{
  "n_layer": 12,
  "d_model": 128,
  "n_experts": 16,
  "experts_per_token": 1,
  "d_expert": 512,
  "d_shared_expert": 0,
  "activation": "tanh_gelu",
  "moe_layers": [1, 2, 3, 4, 5, 6, 7, 8, 9, 10, 11],
  "router_score": "softmax",
  "normalize_top_k": false,
  "routed_scale": 4.0,
  "balance_loss": 0.0038,
  "balance_bias": false,
  "router_z_loss": 0.001,
  "router_noise": 0.3,
  "init_std_router": 0.0291,
  "lr_router": 0.00112,
  "n_head": 2,
  "n_kv_head": 2,
  "head_dim": 64,
  "vocab_size": 4096,
  "norm": "layernorm",
  "norm_place": "pre",
  "norm_eps": 1e-05,
  "positions": "learned",
  "qk_norm": false,
  "attn_scale": 0.125,
  "tie_embeddings": true,
  "parallel_block": false,
  "init": "normal",
  "init_std_qkv": 0.0174,
  "init_std_o": 0.00355,
  "init_std_up": 0.0174,
  "init_std_down": 0.00355,
  "optimizer": "soap_variant",
  "lr": 0.00795,
  "lr_mult_qkv": 0.7,
  "beta1": 0.95,
  "beta2": 0.95,
  "lr_head": 0.0128,
  "grad_clip": 1.0,
  "warmup_steps": 200,
  "schedule": "wsd",
  "decay_fraction": 1.0,
  "decay_shape": "linear",
  "final_lr_fraction": 0.05,
  "batch_tokens": 131072,
  "seq_len": 512,
  "doc_mask": true,
  "train_tokens": 691600000,
  "steps": 5277,
  "dataset": "wikipedia_en"
}
Below are experts of layer 2 (counted from 0) of a mixture-of-experts language model. Rows are named router (the router's row for the expert), up (a neuron's input weights, with its number) and show model dimensions 0-127. Each number is 128 + 24 x the weight over its row's rms, rounded and kept within 0 to 255.
After each expert's rows: "gets" lists some tokens that make up at least twice as much of what it gets as of all text; "comes after" lists some tokens at least twice as common just before its tokens as in all text. This comes from a sample of Wikipedia text that the model never trained on. Tokens count by the router's weight.

# expert 8
router [130 130 104  78  86 150 105 112 112 123 133 140  96 129 152 111 140 140 120 150  99 122 144 140 136 126 136 131 162 131 115  97 117 117  52 138 128 146 155 153 129  88 134 165 102 109  94 184 137 103  84 168 133 114 133 152 139 100 168 121 130  90 101 160 166 113 135 118  95 190  97 167 151 178 130 130 113 146 155  95 158 140 106 113  98 173 121 132 135 138 110 158 117 149  98 122 148 134 106 144 128 166 116 128 119 127 129 143 106  82 107 136 116 133 117 139  89 122 129 143 106 138 118 124 171 137 141 111]
up5 [120 140 128 103 138 106 113  99 111 106  89 159  84 186 161 115 120  95 102 119 133  87 160 145 128 148 132 171 120 119 145 130 144 142 146 152  92 143 155 150  95 135 146 175 121 130 117 114 117 162 107 152 164 118  93 134 117 124 165 138 128 175 157 147 128 129 156 114 132 158 102 124 138 153 116 130  57 136 153 103 130 166  92 151  91 146  87 131 143  98 119 127  96 146 111 133 124 109 134 136 134 135  98 140 117  85 137 157 160 123 136 110 172 130 117 170 113 141 131  82 117 124 185 143 145 142 137 133]
up6 [ 68 134 100 100 138 152 138 111 127 151 105 139 142 118 115 109 139 131 105 141 123 157 143 133 155 105 118 113 145 103 178 133 138 166 126 114 159  67 159 149 134 174 163 134 123 154  97 145 146 122 139 117 109 178 155 127 127  85 135 104 152 118 141 116 102  72 106 134 136 118 103 136 112 125  92 102  89 119 100 128 125 141 106 103 126 122 154 144 157 178 144 108 100 145 116 146 131 109 147 112 137 101  84 116 155 126 122 134 149 143 195 159  92 129  91 124 136 109 133 117 121 102 153 125 155 190 142 131]
up7 [ 81  92 162  86  64 163 157 104 125  89 146  94 130  81 140 114 121 147  74 142 123 155 105 101 146 100 120 147  83 112 119  73 158 151 142 128 113  94  93 138 116 107 134 151 106 102 141 169 138 153 129 146 139 104 145 153 135 124 114 131 145 113 112 128  99 143 139 127 149 131 145 123 101 126  89 101 157 145 127  88 159 109 132 136  85 142  93 122 138 132 101 140 110 131 158 131 134 122 155 106 156 162 142 118 123 100 126 160 164 130 130 144 132 143 126 170 110  98 118 130 120 142 100 143 188 131 148 143]
up8 [164 147 142 127 148 147 101 137 179 130 125 145  66 146 139 142 112 103 131 152 117 134 146 112 131 164  99 124 115 181 122 134 132 149 114  81  92 141 170 143 148 142 153 139 141 125  71 121 123 129 118 150 170  86 143 124 120 117 193 143 159 146 119 147 128 141 106 144 144 162 150 152 160 112 136  91 103 154 128 121 143 123 124 171 133 118 125 179 128 161 139 148 130  80 133 109 150 147 105 164 140 172 120  97 131 155 123 114  94 113 106 100 137 135 112 134 114 148 144 112 132 103 156 137 132 180 133  83]
up9 [104  92  80  96 124 146 106 151 110 129 131 146 139 129 159 182 144 132 126 146  72 149  86 129 124 153 120 133  72 150 136  61  89 139  94 131 139 153 122 111 113 120  76 121 106  84 168 115 139 131  98 127 157 105 112 115 126 109 149 136 157 130 152 107 103 119 112  90 123 144 118 102 129 132 153 154 144 137 123  99 144 142 148 111 174 125  99 152 143 126  91 139 141 117 162  99  99 154 142 143 112 131 167 171 126 106 133  86 127 115 137 141 118 106 128 111  94 158 120 113 122 162 109 183 124 138 122 122]
up10 [ 69 144 100 115 174  96 131 127 129 155  97 117 139 176 108  94 168 175 143 140 146 102 100 175 156 147 162 122 130 150 101 129 131 111 106 155 115 122 100 136 144 160 119 186 118 113 126 150 115 126 104 118 118 121 116 105 147 118 134 124 135 148  92 194 142 166 140 105 155 110 117 154 135 135 136  88 181 145 146 150 112  88 108 156  74  91 140 114 158 110 107 122 160  94 117 132 173 138 119 106  95 134 118 106 123 135 135 110 137 108 126 140 142 154 131 117 118 153 100 151 114 114 147 106 154 113 125 120]
up11 [174 123  83 138 135 150 185 128 123  99 141 128 101 159  87 142  90 165 149 161 154 108 115 132 121 126 111 135 118 140 120 105 135 137 130 125 112 168 157 161 141  83 159 100 138 144 116 149 121  97  94 167 153 120 127 132 133 135 134 141 100 129 149 125 181 134 148 115 162 128 140 123 144 115 119 102  95 113 127 128 118 126 134  98 125 164 110 117 173 128 162  73 122 110 118 122 154 172 146 162 180 177 165 152 146 121 134 124 132  68 143 127 160 143 143 133 142 129 151 111 175  94 122 114  96 138 119 134]
up12 [140 131 129 100  83  97 143 145 121  96 142  91 122 129 131 127 118  94 111 135  92 119 144 134 128 117 124 152 162 156 127 106 148 131 141 132 164 138  90 159 119 119 122 154 139 140 128 166  99 106 150 135 128 182 156 167 151 131 102 144 126 108 159 111 175 123 145 134 101 172 124 143 148 117 124 112  96 156 143 120 111 131 136 102 108 112 121 167 166 140 125  96 136 150 147 134 120 152 125  93 119 110 155 142 150  82 112 172 107 107  93 121  89 172 106 146 146  51 150 144 146 154 129 188 106 161 109 139]
up13 [112 164 126 139  97 120 122 137 176  99 108 107 146 152 163 112 128 118 114 119  70 129 125 113 109 152 134 124 146 133 159  99 145 123 121 131 155 122 172 141 168 108  80 151 157 139 111 117 123 150 110 128 138 101 174 160 155 117 141 170 127 133 161 113 123 124 147 162 123 109  94 159 107 118 150  98 198 122 137 144 110 142 115 120  97  84 164 172 115 149 143 109 109 125 117 134 138 165  98 172 105 159 131 142 141 123 134  97 135  93 139 106 163 122 110 129  92 155 121 120  90 180 121 113 123 168 148 140]
gets: " t", " m", " not", " sp", " comp", " pro"
comes after: " the", " a", " and", " to", " was", " an"

# expert 1
router [104 150 137 143 120 110 109 129 113  92 124 122 126 110  93 161  76  98 130 105 117 104  98 166 166 109 181  97 105 112 137 113 140 135 133 100 106 141  78 126 115 133 173 123 121 150 125 160 133 132 132  98 148 103 131 145 136 100 141 177 131 113 169 129 151 153 127 167 125 152 104 119 139 135 170 124 152 115 123 126 107 126 113 105  93 145 112  50  93 112 130 141 149 103 145 127  93 157 178 130 148 154 139 120 107 101 127 136 105 167 136 166 124 143 161 130 125 117 103 130  80 141 157  96 101 153 145 102]
up5 [113 131 168 113 141 144 134 150 149 122 121 104 139 138 119  98 141 103 115 118  87 121 146 114 156 125 107 118 108 112 155  82 119 142 163  66 170 114  71 121  93 135 126 146 141 156 126 108 147 111 111 149 151 116 138 139 173  87 154 121  81 133 113 190 126 116 102 135 125 120 129 120 143 155 113 147 138  87 104 109 118 129  81 116 105  85  91 154 134 103 172 130 158 110  95 158 152 137 116 131 139 125 138 140 165  94 141 134 127 137 139 107 110 151 130 114  91  78 110 165 137 161 132 115 158 163 154 149]
up6 [129 142 127  94 114 122 123 170 133 139 107  93 152 114 122  73 111 109 117 133 123 151  82 189 175 114 157 102 127  89 166 106 144 113 105 112 146 153 134 120 145 141 165 160 152 114 116 101  86 141 108 113 147 120 131 114 116 143 154  90  80 112 109 172 140 127 116 130 137 108  93 168 130 147 126 114 114 100 134 147 114 148  89  97 101 120 142 134 144  75  88 120 136 108 163 126 161 155 146 142 108 154 158 118 125 136 134  94 106 143 124 175  97 112 169 147 118 135 156 154 123 141 160 150 135 151 101 106]
up7 [119 160 129 101 130 126 147 158 128 170 125 156 110  92 128 157 157  95 143 120 132 125 128 138 153 180 109 132 106 108 122 129 129 144 127 142 190 101 115 133  90 168 140 157 136 118 121  80 162 106 130 129 136 136 108 140 157 123 147 147 168 123 170 120 180 104 103 108 120 164 113 118 114 120 123 111 140 150  98 137 154 170  83 118 183 122 134 118  99 120 133 133 127 124 121 149 190 180 128 133 110 141 143 118 128 108 134 142 150 129 167 148 110 140  90 128 104 134 174 121 164 150 117  97 122 123 138  64]
up8 [165 122  87 137  86  88 174 136 160 102 109 128 111 124 137 109 163 127 145 135 114 139 132 134 182 147 127 158 151 106 172 122 125 149 148 126 114 151 133 130 113 139  81 155 144 137 124 144 105 115 144  96 110 136  91 129 142  87 194 126 143 121 136 136 137 122 112 135 103 140  86  97 103 158 104  86 125 150 146 103 135 129  94 125 112  71 168 115 136 150 115 153 116 153 140 139 137 151 112 114 116  84 135 107 106 133  96  97 135 171 136 102  80 109 163 102 121 129 106 101 111 162 151 139 116 141  90 157]
up9 [127  95 124 128  36  99 143 122 109 143  88 132  82 101 169 127 126 167 109 147 115 117 122 114 109 159 108 135 101 122 201 122 169 125 142  99 118 117 169 134 129 103 122 134 128 134 128 109 104  98 159 134 122 151 106 124 140 124  83  98 123 109 111 138 140 102 111 131 161 151 141 122 125 185 108 129  79 105 121 146 133 142 103  98 129 125 122 134 123 104 138 117  94 139 136 130 153 136 155  81  92 110 176 112 132  94 129  79 122 109 114 102 118 129 136 128 119 125 163 142 147  93 142  86 119 129 138 104]
up10 [124 168 148 147 112 142 127 122 153  96 165  99 142 120 141 128 137  86 124  94 122 157 101 142 128 101 110 143 129 111 146 131 114  79 169 116 155 150 134 141  68 147 131  86 115  93  95 110 126 134 165 133 141 107 130 131 142 143 121 105 115 114 146 105 182 156 120 130 139 174 147 125 105 142 144 140  73 133 155 122 125 119 111 128 143 173 118 136 153  60 124  71 124 159 164 124  98 160 112 122 166 138 127 109 164 123 131 145 141  84 120  91 108  86 128 114 144 126 123 167 147 147 146 123 127 130 117  92]
up11 [139 110 138 118 148 113 178 112 134 111 111 144 102 127 133 156 162  88 137 136  97  67 115 142 122 122 127 108 172 118 118 163 169 106 133  89 160 144 141 117  98 100 114 124 153 118 169  96 120 121 124 158 134 147 166 168 140  99 153 134 154 113 182 123 166 121 154 155 132 119 118 133 182 170 170 110 129 119  97 119 154 104 142 111 116 130 104 138  98  99 160 119 142 109 161 113 118 127 120  96 145 102 173 145 152  88  97 132 114 127 143  90 114 130 147 127 144 146 102 154  79 115 154 140 146 125 104 146]
up12 [124 138 135 132 124 134 109  90 114 167 159 114 144 121 144 110 116  66  99 108 146 138 131  90 174 131 119 151 116 111 107 150 159 146 155 112 151 116 147 104  75 122 161 132 113 136 109 190 124 135 107 138 140 144 122 138 119  95 113 124 129  67 148 136 108 154 139 174 173 149 158 129 112 185 100 114 125 152 147 124 111 139 118 131 123 153 154 166 126 129 129 114 146 144 164 132 152 118  89  95  72  98 104 129 110 114 115 124 161  86 147 134  99 106 111 143 104 157 128 111 117 115  95 138 150 130 162  85]
up13 [176 142 105  93 115 122 105 137 151 155 158 130 127 114 131 127 150 101 150 133 101 113 127 116 149 154 113 176  85 128 104  90 161 145  84 117 124 135 137 130  93 147 155 114  87 132  89 142 183  77 125  93 160  85 119  82 147  98 111 154 147 130 152 153 106 150 105 119 120 164 140 156 133 129 148 132 117 132 155 175  88 156 158 157  98  95 147 133 126 131 121  86 145 127 136 154 153 138 140 151 122 108 150 121 120 123 118 114 121 135 113 150 127  73 124 119 110  92  90 107 162 138  97 114 113 147 150 107]
gets: " |", " to", "l", " L", " S", "os"
comes after: " |", " —", ":", ";", "|", "0"

# expert 14
router [ 99 138 125 118 113 114 104 149  87 100 121 135 121 108 107 141  78 106 145 120 121 120 109 141 165 117 188 107 129  84 127 110 113 161 139 100 117 158 103 113 105 132 133 131 120 138 100 142 120 118 113 100 156  97 134 127 138 127 131 183 113 115 160 122 124 132 118 141 115 156 118 138 125 136 163 107 138 115 125 141 102 147 123  91  96 136 115  64  90 129 139 145 149 105 154 124  90 154 194 133 166 164 137  91 119 103 140 139 108 197 139 166 106 167 157 113 131 125 109  99 105 153 178 110 104 131 137 111]
up3 [137 135 101 113 150 153 118 129 115 168 118 113 159 116 123 127 118 146 137 122 152 132 145 111 153 129 111 128 137  69 176 124 201 117 111 106 167 133 185 135 120 143 116 131 129 152 104 139 147 100 130 103 150 127 136  99 102 112 116 123  82  81  79 120 132 123  69 137  53 122  96 154 103 145  88  86 127 148 150 136 132 129 131  89 121 121 108 127 129 149 137  92 150 129 131 147 150 135 116 151 109 133 128 115 185 122 115 147 114 155 100 132 112 152 152  94 110 135 115 103 109 141 103 127 125 160 152 160]
up4 [138 150 104  87 164  89 166 113 107 155 160 198 117 109 111 162 137 109  85 193  72 135 100 149 136 115 141 109 125 117 148 137 129 118  94 148 148 138 138 110 131 153 129 111 120 111  88 132  76 147  70 155  80 115 146 134 127 109 104 115 133 125 146 156 128 121 168  76 149  89 152 101 103 150 129 108 102 120 159 120 102 133 112 121 134 127 148 130  85 131 126 121 132  82 135 101 114 128 139 147 130 123 162 136 117 127 123 118 147 105  99 156 149 137 158 164 105 127 144 139 152 134 113 130 100 129 139 137]
up5 [145  87  79 134 134  96 104  97 124  84 151 148 126 126  86 130  89 112 162 133 133 143  92  93  86 151 122 102  98 113 156 109  90 162  92 113 156 163 147 126 145 143  89 128 150 134 115 143 125 126 110 164 125  92 100 106 118 120 110 141  85  98 143 111 128 136 124 146 128 126 127 101 141 129 124 137 157 126 107 150 125 148 170 108 108 107 174  99 118 158 154 101 159 146 143 117 109 149 115 148 137 170 127 103 132 112 164 114 121 114 117 157  68 106  97 136 151 169 150 119 112 182 119 148  89 135 124 140]
up6 [109 141  95 127 125 133 130 115 149 112  91 127  87 136 113 137 140 110 124 154 151 161 113 125 178 137 112 106 125 102 145 102 132 126 105 158 119 155 129 163 133 156 131 131 142 133 144 139  85 123 107 122 122  54 149 113 156 134 145 118 128  81 121 181 120 113  91 123 194 156 149  90 139 144  94 140 106  98 159 148 148 172 114 106 102 113 146 125 150 115 133  68 160  99 165 151 132 131 156 150 126 131 170 113 122 110 113 159 104 123 150 140 112 149 161 131 112 102 105 130 106 145 183 114 133 146 120  97]
up7 [143 111 118  99 108 126 120 167 103 142  93  75 138 143 134 113 138 115  88 107 114 143 115 100 130 120 115 121 136 145 130 147 158 164 108  82 102 153 142 126  68  45  95 126 129 116 150 119 130  93 135  93 138 131 165 205  99 135 128 147 108 108 115 116 111 141  93 106 132 122 125 140 138 131 126 120 108 170 109 138 153 119 164 129 120 122 115 162 114 128  97 107  86  93 164 102 102 117 121 139 101 120 124 136 127 147 146 136 134 121 109 154 120  89 131 172  98 138 111 140 135 119 149 100 165 115  87  95]
up8 [147 137 126 127 153 105 119 161 130  94 170 128 126 117 145 151 184 114 106 123 142 106 141 128 123 139 134 159 113  56  99 156 112 113 133  79 143 137 124 131 139 105 125 111 113 175 111 151 136 127  81 128 152 121 123 116 114 125 145 118 119 102 160 101 125 121 122 153 179 141 101 151 115 117 145 174 114 103 150 111 144 137 163  95 160 119 130 115 168 118 165 105 125 143 140 149 130 156 143 126 154 142  96  82 168 161 110 166 140 123  95 123 164 101 169 129 123 101 136  60 119 128 121  79 125 148 109 136]
up9 [179 152 119 148 116 154 149 155  97 113 113 130 129 147 109 140 110  84 151 126 112 139 143 118 134 144 136 140 153 163 122 114  88 162 143 142 177 138 135 112  99 149 110 134  90 112 161 180 147 137 151 140 137 123 130 155 136 123 119 143 121 106 123 133 183 114 109 181 112 133 144  93 141 126 183  91 128 103 152  89 114 152  78 119 118 122 117 139 131 114 116 178 133 121 142 158 118 105 122 140 158 127 192 124 114  88 136 122 123 187 132 150 109 130 137 136 138 101 142 179 118 146 140 120  82 167 133 130]
up10 [102 118 131 128 134  97 124 153 112 153 125 144 133 130 131 130 117 148 101 181 124 136 135 116 187  96  94 100 111  85 149 136 164 126 137  89 158 106 117 122 147 133 146 132 105 120 136 140  85 133 123 140 157  80 153 121 171 111 104 190 103 120  93 165 133 108 126 138 143 119 122 105  86 159 134 142  61  96 171 141 134 112 135 105 116  92  91 123 143  99 164 124 124 125 151 149 141 111 168 147 119 142 128  95 133 154 145 137 126 153 165 172 100 118 105 107 136 113 111  91 140  87 141 139 108 119 158 116]
up11 [141 127 120  95 143 127 128 133 156 144 117 156 128 130  99 151 118 122 117 170 121 171 135 110 157 144 114  86 151 152  77 130  38 194 123 140 150 177 135 123 129 111 141 101 133 106 112 129 139 135 125 114 124 157 100 135 123 148 100 131 140 153 101 144 168  85  92 118 137 107 133 170 134 109 141 105 104  91 117 139  97 197 152 104 107 115 149 128 115 142 122 144 127 108 121 133 119 134 132 146 168 150 158  54 134 120 141 117 159 155 143 110 116 164 129 113 127 129 129 163 141 160 132 127 120 130 142 131]
gets: " ", " |", " the", "0", "2", "3"
comes after: " ", " |", " of", "201", "200", " in"

# expert 10
router [109 122 136  85 126 132  97 140 114 118  97 148 154 118 151 126 171  96 113 147 124 149 137 106 141 129 142 149 120 109 132 114  97 148 136 104 142 138  98 177 124 112 144 119 187 138 122  98 125 134 132 168 101 116 138 126 119 122  85  81 132 107 152 154  88 118 168 176 144 105 155 166 110 124 106  85  88 159 110 127 182 126 132 134  85 141 135 153 175 104  97 115 123 116 160 141 158 131 111 125 148 147 163 149 121 139  64 121 146 158 106 150 112 124 140  99 124 163 119 130  83 162 120 125 113 129  98 122]
up4 [164  74  97  74  98  80 123 133 114  80 122 100 197  98 129 126 124  96 123 114 125 146 134 129 107 106 119 157 126 128 121 144  92 120 135 144 171 165 143 155 110 111  95 133 151 131 109 138 157 144 142 125 149 174 153 101 141 159 143 176 122 121 132 122 131 147 126 156 106 143 154  98  94 154 147 140 112 156 143 130 149 116  87  89 103 156  91 144 162 135 126 143 129  89 144 128 108 113 173 129 106 122 139 173 118 121 105 101 137 148 118 154 109  96 131 109 117 152 156 143 140 133 154 138 120 167 123  99]
up5 [165 102 143 141 113 108 141  87 109 162 129 144 124 103 131 177 124 148 112 145 164 141 142 122 143 137  99 103  64 110 190  87 124 134 127 159 110 143 105 102 106 142 157 122 113 101 100 109 119 119 122 139 119 144 145 158 100 125 100 146 133  98 125  63  87 115 101 127 115 112 124 162 136 148 128 100 131 155  99  98 133 157 140  76 175 102 149 133 163 149  98 170 153 136 161 129 134 146 152  90 116 115 142 136 114 189 136 122 145 146 136 122 134 123 127 121 122 159 153 160 115 120  95 147 131 113 119 101]
up6 [166 141 121 124 125 156 142 147 129 108 137 117  86 154 160 164 117 119 146 118 170 146 160 159 186 155  98 142  89 140  99 121 114 114 104  99 147 123 132 117 124 110 137 120 161 101 140 144 120  99  84 146 131  97 135 132 117 103  89 111 155 132 154  99 122 124 118 165 185 117 125 120 121 173 106 156 142 142  88 125 113 152 130 164 131  86 121 112 165 118 119 104 113 149  98 123 114 113 148 140 135 125 157 127 115 121 128 103 106 132 154 132 110 107 124 122 123  91  52 113 144 139 144 140  54  97  92 118]
up7 [108 126 118 108 133 141 142 144 141 124 110  79 112 169  97 143 171 122 177 140 104 152 111 145 154 112 149 146 108 148 146  98 171 140 130 160 112 103 122 130 125 142 133 125 145 162 136 154 116  98 120 140 180 179 141 120 152 125 121 127 132 118 142 168 151 127 135 103 113 137 115 117  88 147  77 104  78 141 115 161 139  91 118 150 108 113  94 136 126 113  96  97 118 108  86 112 162 156 109 126 153 123 140 117  93 134 147 140 134 133 155 201 116 159 121 129 128  98 147  96 173 116 172 106 126 101  97 120]
up8 [129  87 128  93 141 129 162 114 129 136  99 120 178 137  93 114 125 105 126 148 117 111 143 133 154 107  70 108 133 125 142  81  81 115 139 143  97 156 129 115  78 145 149 106 130 149 110 148 145 128 146 100 104  81 110 136 162 117  86 134 103 135 126 148 142 114 138 155 158 122 166 118 161 143 161 131 142 128 138 141 162 138 180 143 169  91  97  88 117 131 124 123 129 156 115 127 136 140 145 161 183 121 118 136 187 171 127 120 131 133 129 117  91 164  81 109 137 109 161 137 138 119 116 128 124 102 158 108]
up9 [143 143 144 153 122  78  82 153 154  87 124 127 169 111 121 164 150  67 136 107 113 123 113 114 124 121 131 132 142 144 119 111  88 122 134 113 130 148 111 128 127 135 133 133 125 129 163 157 124 145  91 136 146 116 141 123  86 116 128 133 102 111 110 110 126 111 113 160 129 137 114 140 133  84 154  94  95 146 152 103 101 103  97 190  94 140 158  98 129 128 117 142 123 110 182 133 129 137 191 104 131  82 122 153 136 137 145 113 168 101  98 180 136 140 172 124 117 125 127 121 123 119 162 182 143 162  92 130]
up10 [159  86 104 138 152 105 129 113 167 134  96 159 122 137 112  98 144 138  99 135 114 110 164 115 131 142 108 142  99 119 167  79 113 106 119 181 106 122 116 128 101 146 111 141 156 123 132 126 126 109 107 119 121 137 141  95  78 158 130  98 100 117 102 167 129 118  99 128 160 134 118 110 121 134 157  98  96  84  92 134 127 130 115 107 139 151 171 118 144 129 151  89 132 116 120  83  54 122 152 126 130 105 142 139 110 121 138 123 151 122 138 158 134 187  93 148  90 132 119 131 121 143 107 154 165 129 189 110]
up11 [130 120 108 132 104 143  98 170 119 134 179 110 181 143 122 159 168 114 138 128 144 183 124  92 109  62 129  92 130 125 143  68 113 143 121  85 114 160 133 102 119  87 171 138 123 139 100 128 134 146 137 115 150 167 110 103 120 154 108 126 120 120 119 175 128 107 123 142 115 149 139 117 136 136 146 100 134 130  84  95 131 114 157 141 143 107 153 134  87  83  76 103 107 104 160 138 160 109 105 161 117 128 119 135 143 153 108 145 116 154  96 149 101 121 146 150 137 104 120 128  96 141 144 160 117 156 124 135]
up12 [124 156 109 101 132 142 120 109 136 120 141 105 145 141  95 168 131 128 158 133 117 136 106 169 198  90  96 158 130 129 113 104 128 110 104 108 158 125 143 118 128  88 178 131 119  99 133 114 155 110 119 146 100 176 166 146 115 136 112 108  78 134 102 132 191 145 149 150 177 140 153 137 134 129 161 128 134 143 132 133 130 110 108 116 125 116 175 133 139 121 124 125 157 210 106 179 153  88 150 120  99 172 120 146 104 121 108  86 157 127 123 122 135 123 139 106 129 134 151 147 128 140 126 116 155 114 127 117]
gets: "201", "200", "202", "199", "198", " new"
comes after: " the", " ", " a", " and", " his", "'s"

# expert 9
router [153 106 116 103 111 133 124 124 132 114 116 126 136 128 137 102 154 124  93 136 160 179 131 129 126 129  84 137 121 120 137 121 114 139  78 141 198 124 171  58 104 152 130 121 123 148 114  70  98 137 106 138 104 134 167 165 123 119 152 117 103 142 106 138 144 169 159  88 174 154 156 103 136 127  87  88 123 120 178 145 158 120  92 115 121 130 126 171 122 118 101 134 139 138 136 164 103 120  84 123 119 115 159  81 157 152 134 136 104 132 150 132 112 146 143 156 126 105 126 123 152 118 140 128  95 149 152 129]
up5 [106 152 162 145 110 128 118 143 154 151 109 122  96 123  73 143 130  73 123 164 119 142 144 143 114 120 150 154 128 142 113 142 142 127 140 134 168 145 104 115 135 174 162 104 167 161 144 152 146 122 107 126 135 151 155 157 124  98  82 181 103 112 139 114 140 129 113 100 123 105 185 126 150 175 142 143 109  98 125 111 101  93  97 118  73  95 129 135 136 112  97  79 116 127 136 148 122 122 164  81 123 153 113 122 125 168 140 109 140 137 124 116 122 108  70 102 105 107 144 153 122 159 107 150 117 146 137 132]
up6 [135 139 118 123 125 132 130 111 126  93 116  75 194 125 139 122 170 158 100 146 144 162 153  90 126 118 111 139 113 160 143 147  63 122 128 133 104 151 137 119 109 192 164 124 130 143  86 176 137 148 111 109 126 100 140 123 131 116 146 100 127 104 145  93 134 132 150 129 148 150 149 150  91 111  71 142 146 145  99 120 178 113 108 157 123 160 115 122 130 140 132 142 134 178 138 123 136 122 122 165 152 133 153 122 130 156  89 149 150 152  98 101  94 110 152 148 125 165 114 127 139 130 151 103  82 136 149 144]
up7 [ 78 170 110 117 138  96 120 130 163  92  93 156 184 156 137 112 116 100  83 192 186 160 127 143 155 123 120 132 166 160 138  84 122  92  95 133 163 109 116 139  90 131 101 118 105 132 121 148 136 143 143 118 145 125 135 154 164 180  94 157 125 168  86 121 108 126 158 115 142 155  98 120 144 124 102 113 132  77 132 121 129 130 114 118 136 110 140 164 154 107 130 137 150 123 130 120 133 153 115 114 115 127 133 141 133 162 114  96 101  96 108 133 139 103 110 108  94 160 129 115 154 126 115 147 127 135 108 103]
up8 [145 115 102 139 132  83  98  94  99 163 144  99  93 125 144 159 139 158 116 125 116 132 149 132 115 108 131 116 131 173 131 137 105  74 116 157 128 144 106 120 119 111  80 127 139 126 119 152  80 105 104 142 137 121 156 129  97 118 126 138 103 162 149 129 180 117 162 138 157 125 139  94 133 113 121  56 151 129 130 174 130 119 126 137 160 158 135 119 159  95 151 104 133 136 119 156 140 126  61 102 140 162 101 121 137 118  81 175 173 110 111 124 111 115 164 124 127 119 109 105 131 119 133 109 154 140 150 169]
up9 [129 115 146 150 164 128 112 107 137 126 128 107 139 117 128 102 173 121 163 120 135 162 145 163 149 126 158 155 165  91 105 134 149 151 146 136 146 131 113 139 139 134 127 132 103 101 152 103 117 165 123 153 148 128 127 142 130 140 109 155 112 119  72 121 158 175 121  60  91 120 150 174 142 121 130 162 146 133 107 123 128 137  74 122  73 103 125 165 140 165  83 117 141 126 105 126 174  98 133 132 122 174 134 133 107 122 166 140 134 121 105  67  86 142 135 105 157 132 102 124 121 159 142 115 142 153 114  97]
up10 [111 158  97 128 141 145 120 121 108 133 117 128 137 125 158 112  93 174  70 126 122 111 122 117 117 134 119 138 161 117 108 146 137 142 127 106 138 144 140 108  85 103 137 115 113 135  80 122 139 135 110 133 110 137 130  98 145 139  88 158  65 101 137 147 151 195 173  81 153 156 145  57  94 134 140 146 105 150 118 110 138 106 124 124 158 137 151 136 157  89 156 175 126 154 167 159 137 120 151 118 132 154 129  88 143 114 117 110  98 145  98 141 136 140 138 134 158 120 142 139 143 119 154 133 151 163  94 164]
up11 [107  95 130  83 127 139 149  89 126 128 127 112 103 139 108 141 123 130 145 136 139 137 143 136 118 119 123 160  60 113 135 123 146 113 133 116 191 142 146 149 148  77 100  80 132 137 141 122 119 127 119 105 141 118 116 135  93 101 119 190 136 101 101 149 167 125 119 139 123 133 150 152 151 117 119 126 155 104 132 173 122 104  99 110 109  89 145 142 166 125 159 159 125 165 121 161  96 161 146 148 111 140 157 155 168 152  99  84 119 133 114 174 141 139 102 125 140  93  75 144 131 115 137 127  87 157 130 163]
up12 [107 129 110 143  85  93 123 123 111 105 105 131 128  81 143 126  93 169 118 132 164  92 135 156 123 117 147 141 132 153 168  96 114 113 117  91 194  83 140 119 110 129 131 162 125  95 134 140 146 141  96 132 105 165 115 102 177 136 129 136 155 180 138 105 148 138 149 146 151 132 159 180 148 132 106 156 136 124 130 130 163  96 114  97 127 108 105 124 148 123 149 145 109 145 170 113 114 127 113  98  78 164 173 139 111 151 114 134 124 160 128 183 129 140 130  93 119 108 141  92 144 130 138 107 117 156 126 149]
up13 [155 122 163 137 172 136 145 147  96 129 100 126 150 131 140  86 123 118 111 124 118  72  73 133 166 138 102 153 128 122 120 119 127 138 153 119 129 107 182 119 140 102 124 125 138 108 180 102 138 122  89 125 135 155 123 126 158 126 110 141 128 128 150 134 119 146 130 131 110 148 159 166  84 123 134 132 132 148 156  93 118 120 160 132 115 132 110  88  84 123 145 130 108 152  67 142 121 176 129 119 123 132 172  87 124 136  96 135 142 137 136 112 146 109 136 166 127 124 132  82  97 180  99 100 115 175 173  89]
gets: " a", " was", " as", " is", " that", " he"
comes after: ",", ".", " was", " and", " is", " he"